Weights of a small mixture-of-experts language model, trained from scratch on English Wikipedia.
Size: 12 layers, width 192.
Below are experts of layer 4 (counted from 0) of a mixture-of-experts language model. Rows are named router (the router's row for the expert), up (a neuron's input weights, with its number) and show model dimensions 0-191. Each number is 200 + 30 x the weight over its row's rms, rounded and kept within 0 to 999.
After each expert's rows: a language model's description of what the expert responds to. This comes from a sample of Wikipedia text that the model never trained on.

# expert 31
router,196,198,205,192,227,169,213,186,152,166,201,175,207,144,200,278,177,229,116,198,177,202,178,189,178,169,217,191,206,208,234,175,205,202,213,162,241,230,230,234,130,144,303,198,209,152,238,236,221,157,207,195,245,238,226,202,202,132,176,184,190,256,196,220,228,151,191,195,230,185,247,205,145,223,216,189,197,200,193,209,164,179,238,197,223,202,207,182,254,198,169,206,223,171,174,169,190,181,170,145,175,236,173,217,183,189,216,216,230,189,166,194,173,189,171,200,174,230,215,261,212,235,193,172,225,163,132,247,163,186,203,188,131,181,211,141,193,167,153,213,207,219,180,190,181,218,220,213,224,202,241,213,247,196,247,205,187,233,213,195,211,259,164,207,175,137,208,231,147,216,175,227,201,148,214,203,167,196,186,163,210,201,190,182,224,197,185,229,215,214,191,220
up1,208,193,210,221,232,210,205,195,206,171,207,227,221,157,219,212,192,250,153,233,213,200,157,196,168,174,231,206,205,206,179,183,206,161,236,199,228,235,185,225,122,214,182,226,164,131,165,219,231,167,231,206,222,276,183,188,182,214,165,195,222,239,167,178,218,212,161,221,146,191,186,213,122,209,155,175,189,196,269,220,166,234,236,226,202,211,156,155,226,217,224,149,204,233,203,172,197,217,167,174,188,216,223,206,124,181,220,206,215,204,163,191,147,258,220,210,168,187,199,209,230,233,252,205,184,137,174,204,197,238,204,216,210,202,185,230,206,163,164,277,207,218,195,166,196,236,170,219,232,197,238,215,190,148,178,186,207,234,195,183,151,248,183,212,195,212,245,238,194,187,188,242,193,179,284,228,181,244,248,220,195,241,218,233,202,161,189,197,163,160,184,172
It responds to: Table headers and pipes. Table cell pipes and header words in stats and election tables, such as Votes, Total, %, Title, plus header separator rows.

# expert 56
router,208,182,204,158,228,148,256,182,165,168,241,198,153,212,230,308,204,215,136,186,171,186,173,190,231,220,179,226,209,221,203,201,208,211,205,186,221,219,196,232,158,168,244,183,189,124,239,213,218,169,213,220,215,233,198,201,235,167,196,181,181,197,203,225,193,181,184,149,240,218,286,232,191,194,235,161,161,193,215,232,164,188,230,183,210,223,197,180,204,165,162,233,164,174,189,188,238,202,209,159,209,207,233,165,189,200,234,217,251,222,146,168,169,176,205,198,191,227,203,235,246,244,207,172,208,183,167,233,157,136,180,207,217,181,212,152,201,219,192,239,198,226,219,207,188,195,217,213,240,193,254,160,189,144,257,219,169,202,203,222,219,224,226,247,173,183,159,237,157,190,162,211,152,194,189,207,168,225,193,215,227,175,209,200,214,209,201,256,138,275,166,177
up1,170,204,202,227,151,246,239,233,175,219,211,175,163,176,175,210,139,211,172,224,272,160,164,194,220,233,171,207,259,229,210,187,171,270,207,219,204,210,160,206,240,202,221,200,212,180,184,183,229,169,157,217,195,200,211,188,223,189,215,246,163,197,199,180,212,214,205,172,230,185,197,213,202,157,225,227,223,175,242,195,144,208,190,152,242,168,215,237,166,172,221,191,154,204,207,252,200,174,185,219,171,205,237,209,200,196,154,252,183,177,171,153,250,135,185,223,180,172,200,139,197,176,265,210,254,183,226,214,225,155,160,220,213,192,187,223,203,202,218,171,250,157,248,170,166,182,246,175,208,195,200,212,212,183,180,242,197,181,211,253,206,162,173,150,173,189,144,152,165,170,217,221,202,240,302,186,207,185,223,210,236,208,221,231,216,181,207,177,211,176,211,145
It responds to: Row and list starts. First pipe or dash beginning a new table row or list line after a line break, e.g. rows labeled Bronze, Receiving, Total.

# expert 43
router,226,220,176,194,261,164,243,153,131,153,216,186,204,169,218,289,194,243,176,210,178,166,172,214,213,220,191,229,208,219,264,212,230,177,179,163,250,229,204,243,192,174,237,187,202,184,249,209,184,160,217,216,239,220,224,176,227,162,213,172,165,226,205,166,160,185,241,202,210,201,289,211,175,182,212,181,172,184,191,234,135,165,186,160,177,196,196,188,222,218,159,234,171,177,144,193,243,180,168,188,216,223,186,168,208,189,238,242,284,176,170,195,203,190,199,183,201,231,215,255,221,219,254,177,235,188,157,204,176,208,154,218,131,190,228,172,192,227,182,197,207,241,190,177,187,203,223,225,267,183,221,166,208,176,217,190,174,249,180,216,242,242,175,208,192,163,167,243,197,197,184,226,162,184,203,177,186,231,186,155,209,203,210,211,219,194,159,235,166,223,164,217
up4,237,205,213,210,233,167,225,201,167,241,204,204,151,149,203,240,221,194,178,202,164,215,221,193,216,203,182,226,207,261,208,246,215,171,225,222,220,187,173,210,200,224,193,207,182,211,184,236,190,201,194,285,256,223,243,197,228,192,241,195,196,183,200,168,176,223,186,222,153,207,240,238,206,137,157,177,234,176,162,199,202,119,300,185,250,158,222,231,259,194,224,168,226,191,157,218,251,209,186,180,196,211,191,193,223,199,213,184,230,230,207,203,165,197,199,205,220,198,225,216,263,220,222,217,216,220,182,236,176,143,146,167,153,171,219,171,239,205,146,157,196,223,204,282,220,151,170,237,233,212,180,186,197,181,229,165,206,254,151,203,253,189,229,172,205,250,186,183,179,173,204,215,221,177,229,197,224,222,192,196,206,211,189,249,194,253,207,195,208,187,211,262
It responds to: Heading and opening marks. Section-heading equals signs (==, ===), opening parentheses and opening quotes at the start of headings, titles, and parenthetical names.

# expert 14
router,176,199,229,174,193,145,219,198,173,146,257,156,236,193,244,252,176,229,149,154,152,227,214,173,195,232,227,195,210,221,220,178,245,231,169,200,245,250,187,276,171,120,266,191,182,158,229,228,265,185,218,207,191,238,254,233,217,161,175,137,185,236,209,215,152,139,196,187,234,229,259,220,157,167,203,208,200,184,161,219,169,186,202,190,181,228,208,177,204,199,195,239,175,219,171,230,228,159,210,171,217,245,195,177,216,172,233,199,215,203,197,205,205,187,194,197,221,207,188,246,181,226,229,162,193,232,210,221,194,187,194,218,168,164,202,152,181,205,187,239,182,246,204,231,189,175,246,195,175,164,227,215,229,217,214,231,160,233,212,217,234,229,185,174,164,180,191,214,169,218,225,215,192,173,207,218,214,254,189,146,242,197,188,197,229,168,202,195,151,223,129,161
up1,172,138,195,164,183,134,201,219,221,167,229,166,203,195,198,234,237,180,203,165,223,238,199,179,211,239,190,149,167,176,173,216,197,270,148,229,227,277,216,258,192,194,198,209,174,152,238,236,210,183,208,233,165,219,214,154,184,176,167,170,202,203,214,216,162,128,184,263,190,211,218,213,138,191,233,183,219,174,180,223,209,174,183,210,220,165,197,150,201,195,193,226,193,234,225,168,160,194,199,168,200,258,184,215,191,155,184,194,216,181,201,191,208,199,186,246,229,194,175,201,176,218,202,183,203,219,215,225,247,231,196,207,226,279,199,178,160,232,219,227,172,153,197,196,172,232,258,229,172,212,201,223,261,205,235,256,151,220,213,165,225,178,201,120,251,162,181,224,182,212,226,183,186,137,197,214,236,208,163,180,194,207,246,203,241,226,207,218,181,248,173,178
It responds to: Units and head nouns. Unit words and nouns ending a numeric or descriptive phrase, e.g. km, acres, ft, votes, yards, All-Star Game, plural endings.

# expert 61
router,225,207,186,216,210,112,258,188,166,203,194,208,215,195,222,293,162,261,190,167,154,173,173,205,218,174,179,206,181,218,232,210,244,192,168,172,198,221,201,259,184,158,281,183,189,193,230,210,212,204,184,228,199,208,242,209,238,145,195,185,175,230,172,156,223,198,226,156,229,221,233,190,171,217,190,244,188,193,207,234,145,172,223,174,189,220,180,180,217,209,197,219,182,180,180,197,270,219,202,213,226,215,175,217,186,194,214,232,264,197,186,162,154,162,147,176,170,229,194,195,225,179,194,189,188,146,186,220,144,184,185,186,143,152,231,132,186,226,164,243,215,228,160,202,165,195,213,170,215,141,224,145,236,199,229,232,154,197,166,209,233,236,208,229,157,179,170,194,159,184,148,212,203,161,220,199,200,224,182,191,194,191,202,202,235,222,189,237,187,206,133,198
up6,249,176,207,214,184,237,193,169,184,177,155,231,226,213,184,195,177,224,192,212,167,205,229,185,226,206,213,190,234,215,187,212,188,144,167,159,172,226,163,212,142,164,206,218,167,205,205,175,169,223,191,221,239,205,170,184,176,175,197,214,218,226,130,175,221,218,240,184,200,225,192,173,129,200,205,181,204,206,127,187,131,227,231,211,264,230,216,242,215,225,193,225,267,213,208,216,231,250,217,215,216,242,153,206,191,140,207,200,199,219,136,171,250,158,179,190,242,225,198,181,225,167,214,203,204,195,174,204,197,222,161,190,183,223,182,146,162,237,161,144,181,217,187,225,188,209,198,201,163,200,184,161,219,274,202,196,226,196,178,222,194,283,203,198,230,208,209,184,170,154,188,222,187,188,214,277,161,197,220,172,275,243,205,200,169,172,134,258,206,217,215,213
It responds to: Leading digits 1 and 2. First digit of a number, mostly 1 or 2, starting years, dates and table values, such as 1961, 12th, 2005.

# expert 0
router,210,172,161,216,277,116,264,205,194,184,233,163,209,161,218,291,209,212,159,197,189,216,179,195,187,213,226,231,219,242,189,244,293,191,183,208,206,230,186,253,182,198,251,170,216,152,199,169,213,181,201,203,209,208,250,263,233,124,205,205,168,182,213,168,229,162,201,134,214,200,227,221,172,212,238,186,182,164,210,225,171,208,168,219,196,209,161,205,243,157,138,249,212,206,201,152,259,214,223,175,228,251,215,228,195,186,206,219,264,211,147,184,202,201,215,172,171,219,185,219,204,212,168,193,194,178,174,243,179,190,146,210,143,188,174,172,172,196,155,212,223,217,194,200,175,208,195,205,242,143,229,189,214,176,234,211,163,214,211,208,218,256,213,217,175,200,188,184,203,199,204,216,184,183,216,189,143,217,201,182,170,200,171,231,193,185,167,251,194,225,178,188
up4,198,201,186,184,204,196,164,153,198,209,241,212,220,243,131,206,216,191,172,188,209,253,175,152,217,231,179,200,219,182,195,244,315,228,220,223,144,193,190,171,184,192,182,198,186,179,213,159,187,134,154,186,245,183,183,228,160,233,226,212,188,216,167,171,223,203,161,196,195,169,205,194,259,218,202,166,211,200,227,289,192,212,200,218,192,166,173,237,169,210,239,209,226,217,198,232,178,236,196,217,203,180,161,200,239,257,207,214,193,180,198,161,177,182,198,245,198,142,156,175,255,160,154,223,211,186,205,161,184,157,183,240,186,167,166,232,205,178,253,215,214,189,197,212,192,178,128,196,204,122,222,204,196,197,233,276,209,176,146,175,195,218,260,148,205,200,202,191,202,213,220,189,194,211,194,221,169,213,168,183,206,182,229,225,200,176,227,182,164,186,211,126
It responds to: Name-initial capitals. First pieces of proper names, often single capital letters or pronouns He/She starting a sentence, like T(olkien), K, Sar(py), Serg.

# expert 24
router,208,189,155,224,179,199,195,146,156,157,247,205,181,230,183,243,178,269,165,171,183,165,182,200,189,187,222,253,224,192,231,195,268,168,201,165,205,170,192,252,190,183,304,217,204,168,191,216,228,207,218,228,213,236,221,265,216,158,221,169,178,251,206,160,169,177,178,155,245,220,218,193,223,208,212,175,169,203,227,237,169,182,201,186,207,198,230,215,205,183,173,178,194,191,187,173,214,170,181,224,171,219,182,229,207,218,262,224,270,194,200,189,182,208,149,189,193,210,219,211,216,223,169,198,239,161,188,278,201,174,189,241,147,192,207,169,182,214,193,208,200,220,154,214,161,202,224,223,215,177,217,163,209,167,249,253,177,229,184,178,192,298,177,264,165,176,200,214,211,199,178,218,197,213,214,166,217,252,175,191,170,186,173,201,224,237,167,233,172,244,148,229
up4,199,159,158,197,201,216,210,162,202,194,256,228,181,228,177,210,214,194,193,204,206,264,191,209,192,166,185,225,243,262,242,185,191,170,177,160,279,175,199,260,235,202,191,274,174,184,198,239,200,204,175,203,218,194,200,185,223,199,242,207,186,218,241,182,204,195,196,205,212,247,176,154,180,198,259,224,200,177,265,244,128,145,176,197,212,171,162,135,224,187,206,214,169,215,228,226,191,263,182,200,209,150,231,202,238,183,156,222,243,216,176,178,170,177,240,224,211,174,193,148,230,163,212,185,184,218,201,244,178,229,231,210,229,176,194,201,205,214,186,195,210,178,171,240,123,239,158,201,202,219,272,220,184,237,214,205,210,228,242,196,197,270,243,201,194,224,168,216,173,223,180,210,178,242,248,224,241,176,173,210,194,239,209,188,203,175,168,254,175,170,156,186
It responds to: Early word fragments. Prefixes and second pieces of long common words split into fragments, such as trans, inc, un, Sub-sc-ribers, ind-isc-riminately, pil-gr-ims.

# expert 10
router,232,182,167,188,241,128,255,169,182,161,235,193,203,190,187,275,177,288,150,182,205,173,142,172,203,187,164,229,201,173,223,197,278,194,193,181,224,217,214,249,156,148,281,211,214,161,221,218,225,151,194,196,197,179,213,195,238,167,219,198,165,206,188,167,188,148,214,154,228,239,205,243,173,167,176,222,183,193,242,224,172,161,185,167,183,194,216,181,223,184,195,204,171,166,135,160,252,194,238,198,206,221,199,194,214,235,210,223,235,194,200,188,178,148,128,200,178,251,202,212,228,194,179,155,200,163,180,213,186,176,179,191,169,184,219,179,179,216,175,205,218,228,183,214,158,157,252,213,215,177,237,138,207,182,230,241,173,225,172,223,201,228,235,238,188,172,209,200,159,184,153,202,213,178,165,182,204,198,192,175,194,187,194,202,199,227,179,248,175,228,146,224
up5,169,251,205,164,201,203,236,193,236,201,210,232,157,190,208,231,165,210,193,156,207,202,234,207,180,135,230,182,197,224,200,256,179,169,145,255,229,181,239,184,208,193,204,169,203,225,224,202,239,180,149,270,164,173,202,205,140,192,191,180,233,174,192,203,178,237,166,183,224,234,183,203,244,205,202,170,165,166,187,218,163,190,200,200,225,203,179,213,205,229,212,175,213,216,180,178,187,227,187,196,200,224,149,219,164,194,162,214,204,209,210,142,299,153,168,219,168,262,190,178,203,191,118,234,289,167,189,187,216,212,193,204,176,183,198,197,202,202,229,151,186,168,196,224,95,208,195,196,158,211,183,170,145,196,195,205,204,179,198,180,243,203,226,194,223,179,226,173,190,208,243,192,215,199,140,179,225,208,168,203,247,206,192,188,141,216,155,192,149,204,264,223
It responds to: Leading digits of numbers. First digit of a number, especially 1, 2 or 0, in years, scores and table cells (2006, 0-1, Kiss (1993)), plus hyphenated letter pieces like -d, -c.